Experts of a small language model: 48 experts in each of 9 layers.
Below are experts of layer 7 (counted from 0) of a mixture-of-experts language model. Rows are named router (the router's row for the expert), gate (a neuron's input weights, with its number), up (a neuron's input weights, with its number) and show model dimensions 0-191. Each number is 128 + 32 x the weight over its row's rms, rounded and kept within 0 to 255.
Before each expert's rows: "comes after" lists some tokens at least twice as common just before its tokens as in all text. This comes from a sample of Wikipedia text that the model never trained on. Tokens count by the router's weight.

# expert 1
comes after: ", ", " in ", " (", "| ", " ", "–"
router [156 123 145 162  72 127 134 153 105 134 176  91 174  77  65  63 112 150 152 118 156  93 141 124 110 124 159  92 122 199 124 160 190 164 150 173 133 114 176 136 178 139 105 104 144 134  93 111 110  71 142 135  83 155 155 129  89 151 135 142  83 178 120 115 173 131 193 121 130 130 164 125  97 111 153 183  99 151 131 120  78 146 179 158 182 158  99 104 139 127 128 136  79 179 128 135 170 129  68 154 165 149 143 123 160 108 102 196 193 149  54 115 125  81 178 143 143 126 165  86  84 136 115 127 119 107  64  73 148  85 132  54 111 148 118 167 161 120  98 172 180 132 143 152 187 113 120 126 139 121 103 152 110 107  71 162 117  73 142 116 123 112 133 125 115 141 131  85 108 142 114 167 120  86 155  92 191 143 114 134 142 119 125 177 113  99 137  63  63 141 143 124]
gate0 [123  83 193 113 130 198 166 123  67 133 119 164 186 107 136 163 103 148 165 124 105  38 182 151 146 167 104  97 118 183 115 109 154 160 175 137  59 114 143 133 109 127 139  81 110  92 120 127 172 108 143  88 188 229 151 143  86 146  66 123  78 149  85 153 118 120 177  88 120 134 133 101 155 121 149 164 115 120 107 155 104  84 154 133 158 117  89 126  63 166 136 137 102 106 160  90 103 148 135 177 121 117 145  67  99  99 173 128 202 127  95 113 152 137 145 121 153 128 129 177 135 127 183 124 109  86 128  91 132 133 136  86  69 144 143 127 170 126 139 145 113 153  89 145 111 136 127 106 136 114  90 189 137 144  91 167 104  94 116 110 137 145  71 203 151 109 104 113  70 140 118 104 121 140 118 107 183  89  92 120 123 193  95 142 135 142 128 100  66 146 164 119]
up0 [176  98 182 139  61 127 169 114  75 157 146 115 140  99 145 141 112 163 125 132  98 110 144 112 164  99 140 163 146 124 110 136  71 142 160 149 142 114 111  86 148 212 168 101 113 115 100 111 143 138 100 189 171 182 121  91 147  92 102 144  95 173 105 115  75 139 167 141 101  74 135 166 119 133 168 151 126 120 160 123 123 101 119  74 146  88 149 138  82 175 125 124 126  83  87 102 129  73 113 156 128 119 153  95 104 112 134 148 184 137 122 142 157 167 118 137 132  58 128  94 136 151 219 133 114 135 150 132 147  88 125  54 119 179 154 134 154 119 115 132 101 205 161 166 105 132 171  45  88 124  76 167 151 123 175 135 121  88  65 121  64 146 140 166 166 139  90 110 112  69 120 109 105 144 159  96 183 154 157  63 115 162 110 112 174 145 140 147 160 174 129 160]
gate1 [111 167 169  78 144 105 122 170  83 128 122 106 121 100 153 212 173 156 146 158 119 100  87 121 205 115 158 146  92  95 170 159 110 123 143 170  93 112  95 121  78 107 195 124 112 188 125 108 148 142  95 123 121 206 163  76 111 102  92 147 118 140 107 146  86 124  92 143 142 111 152 154 197 104 123 171  94  98 121 135 170 163 126 102 113 152 128 211  98 144 157 197 195 139 101  98 107 134 115 117 129 103 136  88 134 189 121 114 123 152 162  74 123 169 116 128 193 123 131 164 113 107 149 126 150 116 150  57 116 110  75 149 101 121 162 101 153 184  86 136  84 120 168 142 118 148 101 175 109  69  88 148 127 159  85 103  83 122 111 170 104 119  83 180 126  94 142 136 149 132  97 210 113 153  75 154 137 100 108 146 151  91  92 129 120 154 172 148 128 156 137 122]
up1 [187  76 103 174  87 124 151  93 106 160  34 107 145  61 112  99  92 122 103  67  82 204 166 110 130  81 178 103 113 195 124 174 134 143 135 168 107  96 172 136 145 122  90 161 126 139  92 159 157 136 148 128 168 126 172 163 119 156 137 150 136 104 120 146 126 131  96 162 126 183 143 112 126 117 146 158 194 182 142 105 119  75 146 156 164 172 123 166 136 205 113 162 166 130  93 167 143 149 149 188 149 102 115 122 136  97 145 166 115 146 150  86 135 124 112 133 120 111 137 141 118 133 135 141 132 145 138  89  91 148 134  88 113 173 107 126 110 146  89 219 101 172 172 140 143 141 133 108 144 109  91 167  76 114 208 120 143 116  93  98 194  67 127 157 192  92 151 180  75 131 145  62 115 105 123  91 121 168 151 103 145 137 114 126 153 113 132  98 100 147 107 134]
gate2 [ 82 131 152  75  72 109 148  98 163 129 137 132 124 142 140  90 140 111 159  69 147 114  99  90 132 175 108 122 183 149  98  85 120 142 172 175 149 117 118 130  67 159  98 166 109 151  88 100 143  96 153 134 181 204 165 190  78 201 112 190 125 154 156 136  96 104  95 193 110 199  96  37 117 169 129 110 106 127  92 158 167 131 114 112 175 144 148 113 104  79 121  79 128 197 126 133  97 148 139 133 157  67 138 135  99 173  92  97 121  82 105  94 138 119 124 115  94 143 135 180 142 134 167 171  98 101 155 107 146 152 144 109 124 102 116 147 190 105 185  92 101 117 131  97 112 108 146 108 176 125 111 148 134 177  53  87 145 135 155  88 114 162 104 171 176 157 130 144 137 144  78 145 147 147 124 123 146 115 144 148 128  71 107 113 150  94 155 106  71 168 118 120]
up2 [147 144  87 147 125 126 105 122 158  80  96 145  70 105 173 132  86 112 168  84 138 161  87 141 217 117 158 134  85 129 129 154 117 125  95 146 172 171 112 113 207 180 149 158 167 119  86 145 160 162 104  93 109 112  90  82 124 117  99 152 216 116 133 150 118 149 176 136 168  90 165 158 155 144 180  71 144 109 132 159 115  54 157 175 130 195 131  90 148 146 136 161 148 154 100 116 103  63 111 155  82 119 199 171 158 109 140 112 185 183 139 112 124 148 118  90 115 121 120 126 100  88 123 131 130  91 131 180 104 181 161 139 163  97 100 139  92 159 141 119 169 152 129 177 110 148 125 102  95 130 109 162 135 172 138  52 115 104 144 167 127  90 114 102 141 120  88 145 154  75 166 137 108 146 134 131 149 125 104  79 196 114 185  99 174 124 146 132 152 146  76 144]
gate3 [ 74 111 100 177 151 145 115 142 164 130 172 151 145 143 135 129 104 107 148 172 204  63 128 122 136 134 133 102 100 204 129 139  79 157  62 103  98 128 164 154 174  50 110 116 114 136  52 111 150  77 204 132  70 113 140  96 110 133 165 147 149 138 126 184 169 152 108 143 115 146 150  78 153  26 110 168 105  91 124  76 135 126 111 124 168 137 118 146 115  99 122 114 134 192 141 124  67  98  93 120 132 163 106 150 143 156 108 111 112 123  56 135 161  92 167 143 117 109 192 105  81 176 112 138 138 145  99 113 158  85  85 103 202 163 111 146 114 122 103 150 136 135 106 150 173 132  95 140 123 118 104 135 141 158 121 141 151 162 146  92 129 151 147 142 161  96 116 108 205 129  94 175 125 162 149 114 157 195 135 154 130 102 114 167 128 125 118 150  98 185 161 179]
up3 [163  97 133 146 111 159 121 169 148 130 120 121 177 108 160 138  98 103 151 151 160  93  89 145 156 132 145 106  85 149 159 109 139 137 109 150 122 155 194 129 153  76 148  82 102 133 114 115 156 110 178 155 123 150 163  61 109 103 158 113 104 149 227 143 135 145 171 114 142  87 102 132 103  55 153 141 109 105 149  84 126  80  95 129 116 113 142  79 113 116 144 126  92 212 134  87  64 159  80 162  98 131 139 161 123 111 110 134 200 169 129 146 163 148 170 159 174 113 157  69 119 190 146 179 164 103 159 139 136  72 113 121 134 168 162 105  83 110  83 100  70 148  96 130 142 169 148 148 169 110 118  68 121 109 124 148 142 124 181 121 149 118 174 102 135  85 145 117 149 126  91 158 143 162 148 117 155 187 111 183 189 110 184 169 150  54  66 154  96 122 136 143]
gate4 [119 141  71 106 105 144 115 128 127 129 107 126 141 128 140 135 120 127 128 238 128 114  84 112 154 171 169 208 118  61 119 140 154 123 148 102 151 127 158 123 139  87 141 128 196  94 200 112 109  84 169 150 194 184 177 168 255 120 125 113  57 173 164 117  64 147  58 176 143 108 169 148 110  85  99 104  95 139 102 152 116 141  89 123 103  95 119 104  75  99 155 113 131 105 157  94  91 149  90 103 136  86 129  93 131 144 100  69 164 132 173 159 118 136 114  99 167 128 163 152 134 139 141 126 130 161 170 142 149  96  41 189 125  91 142 128 100 138 125 154 140 118 121 105 143 117 142 109 104 129 111 131 120 148 136 120 138 120 156 128 171 113 148 130 149 203 124 136 140 106 123  97 132  96 115 153 104 128 153 125 152 123  82 157 104  73 123  89  95 144  86 108]
up4 [137 130 120 125 154 187 115 141 114 138 147 115  75 153 113 108 120 150 167 156 118  86 123 173  94  96 154 141  85 106 177 143 106 174 134 139  87 118 138 170 150 103 129 165 117 121 131  99 135  87 171 121  70 191 141 102 139 107 130 101  54 130 145 119 132  87 135 130 181 155 133 151  96 101 112 153 136 191  97 112 106 124 140 136  81 162 134  96 125 128  83 122 109 140  75  92  99 140  48 160 135 149 134 199  80 137 135 127 129 167 156 131  94 138 197 123 168 132 109 113 163 173 167 137  59 167 121 117  86 159 167 128  93  98 133 159  61  65 181  76 118 179  97 177 176 143 118 124 132 179 105 101 106 118 198 112  68 100 147 131 127 117 172 124  98 125  67  89 169  93 103 134 112 130 127 135 119  76 102 209 152  87 142 111 183  89  90 111  74 117  99 122]
gate5 [140 114 113 129 141 142 132 124 136  87 101 166 178 107 107  76 100  90 164 126 133 108 109 114  93  91 145 130 119 169 147  94 151 122 156 116  91 140 163  94 137 158 200 142 132 122 135 143 117  99  71  76 143 151 107 202 200 149 117  85  89  65 124 117 114 154  68 167 156 126 134  79 189  86  93  99  97 104 101 127 114  99 152 122  89 134 148  87 106 122  96 139  85 213 131 117 103 193 145 147 124  44 123  96 144 129 176 108 151 157  89 102 137 134 185 120 207  84 136 141 108 101 104 130 134 106 170 118  85 127 154 120 119 166 145 111 133 169 114  95  83 167 106 160 119  47 129 135  98 143  90  95 170 141 109 117  98 128 161 108 125 135 104 167  86 145 125 103 176 245 149 148 103 118 113  86 153 140  61 118 139 126 125 148  76 124 116  97 105 122  81 147]
up5 [103 121 130 169 103 142 139 130 145 100 124 176 130 101 112  79 116 111 137 132 123 162 109 128 178 150 219 116  86 179 150 122 210 153 147 146  98 158 163  95 103 183 149 162 142  99 112 131  96 112 150 149 117 147 104 193 204 146 100  91 118 116 116  91 168 181  80 130 157  94 181  88 151 110 144 136 140  95  71 126  94 103 126 139 120 144 139 102 126 120  28 155  79 153 163 144 105 174 131 135 123  75 159 100 142 143 145 152 168 118  62  99  93 159 174  94 118 131 123 126  98  93 116 127 146 113 150 144 105 128 132  83 115 152 134 135 103 130 133 112  63  90 138 164  82 120 153 133 111 151 125 129 130 155 145 113 160 155 180  96  71 123  93 183 121  86 129  87 176 206  94 107 168  45 167 104 173 135 101 131 119 117 135 138  90 143  55 131  52 135 114 101]
gate6 [ 75 159 139 144 102 112 110 140 156 121 104  60  69 102 139 120 134 132 138 117  93 135  92 128 102 110  69 158 103 177 165 136 153 114 105 153 142 156 111 120 169 158 122 114 122 199  63 127  76 133 118 165  59 156 144  50  69  93  88 199 135 165 122 184 175  93 120  89 107 138  93 111 171 139 155 165 102 141 162 145 153 149 155 182 127 136 131 126 109 162  72 204 124 119 208 104 135 147 110 145 145 148  95 145 113 157 143  68 138 132 131  54  79 107 139 127 115 136 134 147 109 103  98  99 153  77 145 100 149 146 156 148 101 129 172 172 133 116 147 140 131 103 141 144 145 128 130 115  92 118 119 100  91 173 158 108 158  42 127 148 146  64 169 120 130 112 161 155 170 109 184 157  92 121 129 128 148 167 179 207 136 176 197 126 173 122 125 125 125 139 108 124]
up6 [ 92 100 114  95 146  76 101  53 109 116 115 155 136 149 123 103 117 160 116 147 129 145 141 133  96 132 108  90 148 204 118 111 180 209  97 101  83 146  75 106  85 148  70 174  79 111 162  86 134 148 178  97 119 118  66 167  96 105 129  99 170  95 131 112  99 170 120 175 137 145 146 112 142 139  87 163 146  92  90 173 127 123 164 139 111 133  97 140 148 151 133 143 134 122  85 181 129 150 106  80 130 155 166 122 151  85 134  88  34 127 120 100  63  93  81 147 113 135 129 123 138  56 165  92 153 185 143 128 120 143 206 109 168 108 132 170 165 191 155 168 136 111 110 155  99 111 198 114 128  82 110 138  69 182 159 147 121 158 131 177 171 110 116 138 122 135 134 115  95 121 129 166 149 129 159 107  61 154 107 158 108 142 125 115  93 157  98 158 138 150 175  83]
gate7 [162 157 130 112 122 133 117 146 127 100 107  84 147 116 107 120 167 124 139 123 159  93  74 156 129 167 163 109 104 137 117 149 192 212  87 124  82 139 121 168 109 125  86 116 111 150 152 123  65 103 174 124  89 147  72 141 107 172 135 137 133 172 113 206 104 112  89 198 119 184  95 144  59  99 147 125  99 135  48 106 124 153  94 127 148 158 130 164 174 111 199 138 132 125 129  69 135 150 113 117 134 140 153 116 124 114  87 133 147 116  95  89 113 121 158  96 161 166  59 139  84 151 104 118 122 113 122 107 153 158  93 131 116 150 134 107 160 122 138 164 129 146  87 130 160 143  77 127 146  92 134 141 126 108  57 167 114 151 190  96 114 128 194 104 111  87 119 125 111 133  93 203 115 116 136 101 135 112 158 185 223 142 145 211 117 126 161 142  34 127 146 144]
up7 [124 189 138  71  70 134 157 191 132 128 123  99 147 120  76  64 144  95 100 150 158 147  30 115 113 158 140 110 153 136 109 150 131 135  79 159 146 120  95 138 101 141 105 184 179 144 175 140  87 115  96 112 147 122  88 178 119 180 120 142 117 126 119 155  87 106 109 148 135 141 147 159 108 147 113 112 129 159  82 106  80 139 117 137 113 163 120  93 125 100 192 151  85 140 125 123 153 147 132 134 159 107 154  96 156 133  97 147 138 151  38 116 116  42 101 122 141 101 129 143  97 137 131 138 114 122 121 106 192 120 124  72 134 180  86 132 170 110 129 123 170 207 153 117 175 155 122 128 121 146  60 192 106 114 120 156 177 111 131 102  96 128 165 107 121 106 108 155 113 171 138 185 122 102 174  80 154 189 181 165 201 119 133 150 129  67 164  65  83 102  98 114]
gate8 [136 111 162 117 108 176 107 110 111 163 191 172 125 161 111  94  52 188 113 149 141 120 147 136 136 113 156 154 148 103 128 140 107 146 125 147 134 124 145 115 138  15 171 157 141  96 138  80 150 156 150 113 137 143 102 153 110  88  89 159 112 121 160 141  80 115 135 117 144  86 210 170 164 106 115 173 163 125  78 136 121 123 185  98  99 173 105 134  86 182 180  87 148  70 118 122 175  74 153 105 142 113 205 149  91 150 105  83 153 120 125 126 130 130 173 132 165  87 113 122 116 122 153 134  86 127 168 106 120 159 122 146 149  65 159 176 113  85 171 159 147  99 131 146 183 131  68 114 166 154  94 126 117 111 116 152 101 157  87 195  87 147  96 161  91 206  98 135  96 129 146 137 136 102 146  98 141 158  80 169 130 162 119 139 117 118 113 121 109 225 100 127]
up8 [138  96  97 105  96 156  83 136 127 103  84 165  85 118 144 107 139 107 119 109 125  92 141 152 142 130 159 141 105  66 187 129 201 139  99 121 102  89 172 128 109 147  33 107 163 113 204 149 154 113 197 124 109 143 100 124 115 181 117 148  77 134 141 105  60 151  73 150 111 146 127 169 106 129 176 128 109 145  84 128 131 162 112 108 131 134 122 153 118  87 127 143 132 116  94  81 123 178  87 152 148  98 152 171 120 137  97 128 190 185 135 136 118 140 143 116 151 105 132 134 137 171 155 141  70 133 108 151  41  95 124 175 106 110 146 136  58  91 124  70 138 144 149  96 200 165 131 144 161 142 178 141 115 114 146 157 163 113 175 140  83 110 144 152 148 124 129 176 113 159  94 129 123 174 113  84 121 139  94 145 197 102 173 202 172  57 159 126 120 182  98 104]
gate9 [128 143 105 122 132 163 130  77 144 143 128  25 153 105 113 154 156 151 152 115 112 146 126 117 134  99 173 112  94 160 164 124 127 128 140 119  74 131  81 135  97 149 178 188 129 110 218 126 151 170 126 130 109 201 110 168 128 128 157  70 173 121 185 134 151  91 132  87 152 121 139 165 165 110 122 114  87 111 172 158 147 110 166  84 148 122 167 131  89 148  58 111 133 178 109 118 120 159 138 167 120  83 143  97 134 136 174 159 126 179 102 116 134 125 201  63 186 119 162 151 186  37  93 117 154  96 126 136 126 119 156 140 158  89  97 197 120  88 112  67 157  78 134 122 118  88 120 130 114 134 129 130 148 117 140  69 135 112  87 120 126 122 121 183 138 151  78 142 126 200 111 124 104  92 171 108  81 124  63 130 142 122 138 145 167 117  63  87 129 157 122 111]
up9 [124 109 137 131 170  67 145 115 112 123  41  60 113 132  97 115 124 125 130 160 153 119 139 120 142 130 169  45 179 132 129 145 100 117 125 106 132 141  94 129 173 115 185 148 112 168  88  57 143 133 173  93  95 140 137 116 123 152  93 151 172 122 114 117 172 172 117 166 128 137  80 117 169  82 106 160 110 128 160  99 121  58 137 184 100 120 177 118 127  84 117 133 171 152 103  82 140  59 187 139 121 117 120 184 100 132 158 152  89 133 104 123  81  87 197  94 157 125 122 146  95 105 142 124 142  95 127 139  98 152 153 173  81 108 167 192 107 133  98  51  78 116 118  51 187 149 115 148 100 127 104 134 121 142 143 137 132 118  72 131 100 166 129 129 106 165 181 179 184 164 181 160  80 163 127 171 132  92 156 128 161 113 127  77 133 166 153 152 136 101 111 126]
gate10 [149 163 159 102 164 168  76 135 174 138 117 124 204  91 120  64  98 124 200 130  97 102 115 110 109 126 112 134 136 171 174  52  90 126 135 122 130  77 102 178 122 145 132 111 118 138 106 124 117 152  85  85 131  76 183 139  91  97  99 169 130 125 115 183  70 107 167  49  75 128  99 113 147 142 151 109 135 164 172  82 203 123 103  96 166  91 128 177 130  29 186 139 129 131 158 100 110 181 187 145 119 191 130 139 132  97  92 119  93 188 118  95 120  86 120 156 137 143 147 154  95 141 157 122 103  89 124 132 138  91  87  97 129 138 132 126 134 157 113 135  80 139 134 138 147 166 123 146 149 130 137  31 106 137 121 106 101 122 150 149 143 136 120  88  95 161 124 161  92 109 162 144  71 129 123 105  93 116  86 122 103 162 131 176 187 106  74 118 101 115 142 108]
up10 [ 82 120  67 156 150  76 110 156 145 109 118 146 115 128 124 178 139 115 112 146 154 101 120 155 126 120 143 155 135 139 157 104 165 158 120 137  88 152  87 131 143 123 140 194 113 125 185 161  86 151 184 158  90 170  69 118 136 108 172 127 199  96  69 118 132 150 108 116 152 138 134 120 120 114 105  96 153 109 104 208 118 145 154 104 111 132 103 133  93 151 119 143 128 122 129  99  90 114  57  36 187 178 153  98 131 155 118  99 133 120 155 145  74 126 133 125 161 108 146 144 200 163 154 156 120 112  75 173 139 141 143 109 197 117 133 138 101 118 176 151 171 190 156 120 110 114 127 153  28 168 122 146 149 143 145  59  98 145 125 184  52 180 101 127 136 139  85 140 184 168  99 161 113 125 128  91 130 151 171 120 120 146  88  83 106  58 148 148 100 122 115 178]
gate11 [139 159  93 165 118 111 154 209 129 128 127 117 159 142  64 187 151 144 126 100 196 188 142 121  88 154 139 133 124  97 177 151 142  66 155  99  70 124 137 157 180 110 166 178 136 119 158  87 128 103 144 130 151 191 162 138  85 115 134 122 147 169 129 107 158 131 134 120 115 158 116  93  87 159 112  80 145 103 142 142 131  91 152  85 139 134 125 142  82 128 114  76 125 118 170 121 128 175 154  86 163 121 144 117 139 161 111  88 131  97 131  96 145 137 158  45 229 143 170 164 150 111  81 134 124 107 137 157 147 104  71 107 143 158 153  69 125 120  62 105 129 161 120 105 107 112 127 144 148 159 155 137 126 109  82  96  58  96 135 175  94 179 180 143  92 167  92 161 138 169  74 150 114 171  98 154 110  66 126 116 135 119 110 205  75 136 131 116 122 110 196 114]
up11 [120 130  97 105 125 172 149 118 116 144 137 197 122 140 105  39 105 125 122  98 115 191  95 148 112 141 134 208 168 151 153 145 201 113 138 175 104  96 165 127 124 140  86 156 129 120 178 124 160 140 111 159 156  90 195 176 120 102 164  98 120 177 120 135 106 144 120 164 135 139 130 128  96 172 155 103 126 169 119 143 145 195 110  87 151 123 118 187 137  89 128  71 131  78 136 160 181 186 139 109 155 122 200  76 153 133  92 112 161 101 146  96 136  97 125 133 127 124 136 110 135 148 179 160 119 147 141 144 153 106 143  70 119 137 102 151 222  75 141 174 176 163 154 127 161 153 168  84 136 153 155 156 116 115 117 128 149 165  84 116 117  71 157 128 149 152 141  92 142  80 109 160  84 124 146 101 102 167  99  99 128 121 100 140  56  44 175 137 122  93 121  72]
gate12 [113 175 159 128  95 119 144 135 149 149 145 160 132  90 197 174 132 132 152 154 139 162 128 116  95 156 115 112 190 138 103 138 137  64  80 129 121 125  99  78 114 196  83 123 126 221 116 151 111 159 105 104 179 138  48 161 202 127 131 116 120 100 100 134  76 143  99 158 129 143 134  50 125 121 101 125 179  91 122 180  91 162 121 112  54 216  91 162 133 123 146 204 151  86 172 159 132 100  91 150 135 127 100  77 149 192 116 104 110 121 102 101 113 125 116  86 119  97  95 122 101 133  84 130  92 159 131 168 149 118 147  59 222 134 161 116 157 143 165 138 151 104  87  94 120 171 147 125 136  95 105 105 186 184 126 103 156 129 127 103 138  93 167 104 158 116 104 109 113 159 110 120 140  74 132 123  77 151 168 135 144  92 115 136 123 146 148 109 138 122 124 117]
up12 [160 107 172 126 138 125  81 135 118 136  84  69  84 150  97 114 133 138 121 101  84  75  81 146 159 118 161 152  72 132 189 131 137 196 146 116 149  99 165 173 108  85 150 102 105 120 161 153 155 155 154 133  89  77 168 112  93  70 112 181  91 122 178 122 121 151  95 135  79  61 202 195 113 120 121 149 129 128 113 115 143 161  98 143 104  71 161 107 119 101 180 165 128 152  91  78 107 145 156 105  99 135 169 176 128  71 162 114 114  95 143  92 111 165 124 127 171 165  95 125 151 163 145  80 129 129 145 109 135 138  79 150  83 144 127 150 119  84 156 130 140 193 143 161 136 164  77  97 126 169 104 123  70 165 156 141 163 129 174 144 129  97 117  51 135 124 200 156 115 104 175 111  98 153 129 104 115 153 114 144 186 190 155 119 158  58 137 130 121 137  84 116]
gate13 [130 108 116 152 134  86 119 111  87 178 121  90 114 106 140  97  71 179 157 166 108  68  41 130 124 168 154 142 145 174 186 114 132 127 155 141 132 128  71 107 166 144 178 166 184 144 152 152  97 133 148 123 107 178  85 148 197 141 147 127 130  97 115 127  78 117 139 125  98 110 188 179 116 138 102 108  91 135  86 155  89 108 157 131 161 170 125 109 151  50 140 214 149 126 118 117 129 149 171 160 135 134 175 110 190 113  95 134  68 129  89 110 105 113 121 117 162 126 125 126 164 123 113 142 109 132 106 126  90  83 157 132 125 163 146  96 167 166 140  74  83 139 131 111 196 157 108 129  99 115  83 161 185 120  82 126 101 131  70 204 113 108  92 153 124 123 168 129 216 135 120 124 117  88 122 162  91  83 115 139 158 110 166 154  55 114 168 128 149 166 158 134]
up13 [165 161 134 130  99 138 160 112  84  85 120 143 120 127  98 121 131 137 143 152 138 108 134 144 153 145 100  96 115 147  82 122 157 156 169 151 188 156 124  98 164 140 137 178 121 161 120 152 113 119 148 141 148 134 176 126 110 137 126 164 126 197 191  60 213 150 216  81  94 147  53 121 139 136 128  86  86 146 144 155 165 114 145 167  82  42 172 138 147 128 118 163 182 159 116 181 137 148 134 155  66 156 113 186 124  81 126 113 142 188 123 138 140  89 176 156  94 131 152 153 107  87  69 135 118  88  96 135 110 140 126 106 129 106 108 163 159 124 158 145  89  90  97 153  93 103 109 137 162 143 174 101  96 128 145 142 153 143 176  82 119  87  64 126 106 117  80 129 147 117  94 150 156  63 195 146 194 142  94  80 176 127 144 134 152 103 102 123 144 106 101  74]
gate14 [147 131 139 140 103  97 111 107 160 119 158 125 167  76 133 122 151 164 181 141 157 138 138  66  25 136  78 172 121 169 136  96 129 121 118 141 173  98 119  98 177 104 136  88 107 194  96 169 145 111 113 137 109 137 149 134 108 179  71 198 111 114 123 109 141 173 173 101 120  92 141  93 222 116  99 189 129 130 143 133 186 142 100 114  88  92 142 116 128 205 109  91 112 185 101  97 156 119 166 153 109 162 119 193 125 123 151 116 135  92 179 136 133 179 111 129 154 119 160 157  74 144 178 107 155 155  94  98  83 109  89 111 147 157 116 139 156 140 158 155  58  87 112 175  82 127 126 128 125 100 133  72 190  76 120 176 152 142 129  91 185 178 101 121 144 144 117 183  98 145  90 177 113 123 145 136 159 136 102 113  87 150  84 136 102 127 159 128 141 130 113 105]
up14 [122 113 100 115 140 105 125 115  96 147 112  61 131 106 118 127 121 127  91 120  92 141  99  90  46  94 125 206 174 170 185 153 119  83 110 142 121 110 163  75 121 150  85 124 125 179 104 172 101 167  38 159 154  69 170 125 127  81 116 170  94 177 105 122  86 137 121 138 174 102 137 118 124 146  89 130 127 179 131 134 116 210 164 175 118 140 137 183 134 165  98 122 121 123 153 151 175 114 128 140 157 128 119 122 137 101 120 168 208 163 126 109 105 151 106 122 113 106  95 115 125 165  99 165 128 127  93 129  98  99 113 144  75 140 108 176 141 186 116 172 181 124 176 153 151 186 169 107 152 108 105 146 175  88  97  87 187 177  74 151 179 105 140 120 117 111 146 153  74 125 167 146  81  98 166 145 135 150 138  96 148  97 135 131 144 140 175  68 156  70  99 144]
gate15 [164 154  98 149 128 108 151 161 181 106  81 118 156  83 137 157  95  73 147 123 148 116 174  80 159 144  78 117 142 116 140  71 137 124  98 167 119 100  95 112 188 138 174  95 114 181  99  97 105 117 126 151 130 155 177 162 128 122 107 150 144  95 110 136 150 133  68 184 127 179  97  56 142 207 140 133 134 125 168 106 137  89 145  89 130  48 104 131  79 122 194 102  84  81 150 122 141 124 164 156  97 110 147 137 136 146  80  44 122  98 154  73  96 135 176 121 131 130 132 180  97  82  92 113 140  82  88 123 163 128 174 164 110 133 156 113 103 169  75 119  94 153 124 187 113  97  47 105 133 126 130 136 147 183  89 145  83  81 144  96 108 112 128  99 175 127 128 201  80 113 135  91  94 115 111 126 108 117 100  98 185 132 132  95 152 117 115 122  94 152 107 136]
up15 [ 96 118 142 124  88 133 117 187  93 151 152 130 101 137  98  98 161 147  91 102 127 168  90 150  95 135 119 117 147 131  77 150  75 101 156 112  43 166 195 134 115 131  72 178 147 108 105 144 136  97  98 163 122 118  52 151 167 131 104 161 142 135 138 119 122 111 140 121 148  81 111 148  65 119  78 127 183 127  73 137  96 192 103  82 125 127 207  83  80 179 120  85 154  53  78 173 106 132 126  61 148 139 127  80 118 152 100 106 116 100 116 138 122 173  98 190 120 124 135 102 154 165 155 106  92 142 168 173 152 114 154 150  85 123 115  81 123  76 152 102 145 132 154 113 116 113 193 118 141 158 106 136 135 118 122 118 120 208  87 158  75 156 202 163 130 168 118 100 166 142 156 118  85  96 111 156 101 131 135  70 108 156  98 115 109 113 153 167 125 112 101 163]
gate16 [137 149 182 142 192 120 100 160 164 109  91 183 158 121 105  94 103 130 175 108 109  88 193 127 106 133  68 135  91 160 157 125 108 165 137 137 118 139 117 149 203 180 132 195 147 145 181 153 139 111 119 123 110 112  58  85 155  86 124 118  56 111 144  74 134 156 163  59 117 138 117 126 144 138 103 103 132 105  79 171 108 165  84 192 109 130 145 122 129 137  99 143  58 109 127 146  95 167  64 150 128  85 156 126 110 116 117 123 171 156 134 159 154 182 187 158  93 156 158 101 124 146 128 125 164 130 143 162 112 137 116 104  91  83 128 150 109 104 138 127 146 191 102 152 117  75 137  60 134 146 112 131 127 150  94  96 138 124 150 126 134 137 122 104 106 133  44 129 177 169 157 142 131  88 157 113  64 115  75 150  84 101 157 129  89 221 179 123 163 119 134  99]
up16 [116 118 176  83 107 155 165 110 104  97 174 133 119 122 107 111 166 118 118 151 130  92 132 132 114 117 112 184 201 155 120  88 116  89 155  78 157 109 134  98  94 109 129  59 151 108 159 136 129 138 153 156 179  86 138 156 157 116  82 150 192 139  75 176  83  85  92 169 133  60 118 127 149 176  99  91 160 111 143 111 154 131 114  65 147  92  32 140 145 206 126 113 117  99 140 131 158 128 131  64 122  99 141  83 117 115 135 101 118 137 155 146 124 124 133 114 158 116 150 149 126 218 140 139  77 126 176 108 156 179 137 133 131 108 140 168 143 146 125 166 127 116 155 101 100 192  94 112 112 187 102 115 157 106 152 142  94 142  79 116 159 142 125 151  96 157 172 115  73  96 128 152  91 200  91 128 118 165 119 138 137 159 106  94 121 115 231  57 118 126  92 113]
gate17 [127  73 141 175 144 161 103 115 142 112 156  88 100  88 116 175 120 135 179  92 177  95 185 125 125  90 108 133 126 104 167  69  53 129  97 125 121 111 113 140 113  50 131 115  85  95 115 135 132 120 158 110 179 111 166 115 127 146 123 163 166 187  88 121 141 119  97 151 127 160 160  73 142 105 139 197 176 104 118 156 155 169 128  92 195 108 132 137 124 107 155 168 165 164 140  73  90 114  97 162  62 171 164 205 144 123 141  96 123  99 183 157  80 132 119 115 146 131 124 164 125 138 142 117 125 111  96  82 150 172 122 140 133 135 102  81 107  81 153 165  99  93 114 105 136 124 131 135 106 113 140 150 145 135 130  85  69 157 180 107 139 119 127  93 115 128 157 163  83 135 130 104 185 200  80 142 140  91  84  75 154  71 144 137 150  67 124 108 101 215 154 167]
up17 [ 91 126  63  85 145 131 157 127 140 131 101 126 130 167 184 157 121 131 136 142  78 155  44 134 165 149  70 134 133 116  71 119 139  70 110 117 112  98 142 115  93 150 131 146 110 181  59 129 126 126  99 116 186 164  46  32  79 138 151 124  96  85 139 137 126 163 155 133 152 122 102 188 110  94 178 157 161  99 174 122 141 103  90 145 160 153 114 166 155 123  67 199 166 146 148 145 146 139 145 130 149 100 120  97 124 150 133 164 101 148 121  73 110 153  87 121 128 104  93 122 238 158  73  98 145 107 178 136 100 145 119  51 130 146 124 116  88 198 101 146 110 140 111 140 106 124 161 137 111 119 143 126 104 104  62 126 146 122 166 123 106 119 109 168 151  83 112 135  93 127 160  85 126  64 146 115 116 121 171  89 145 127 147 177 137 148 110 167 138  92 171 126]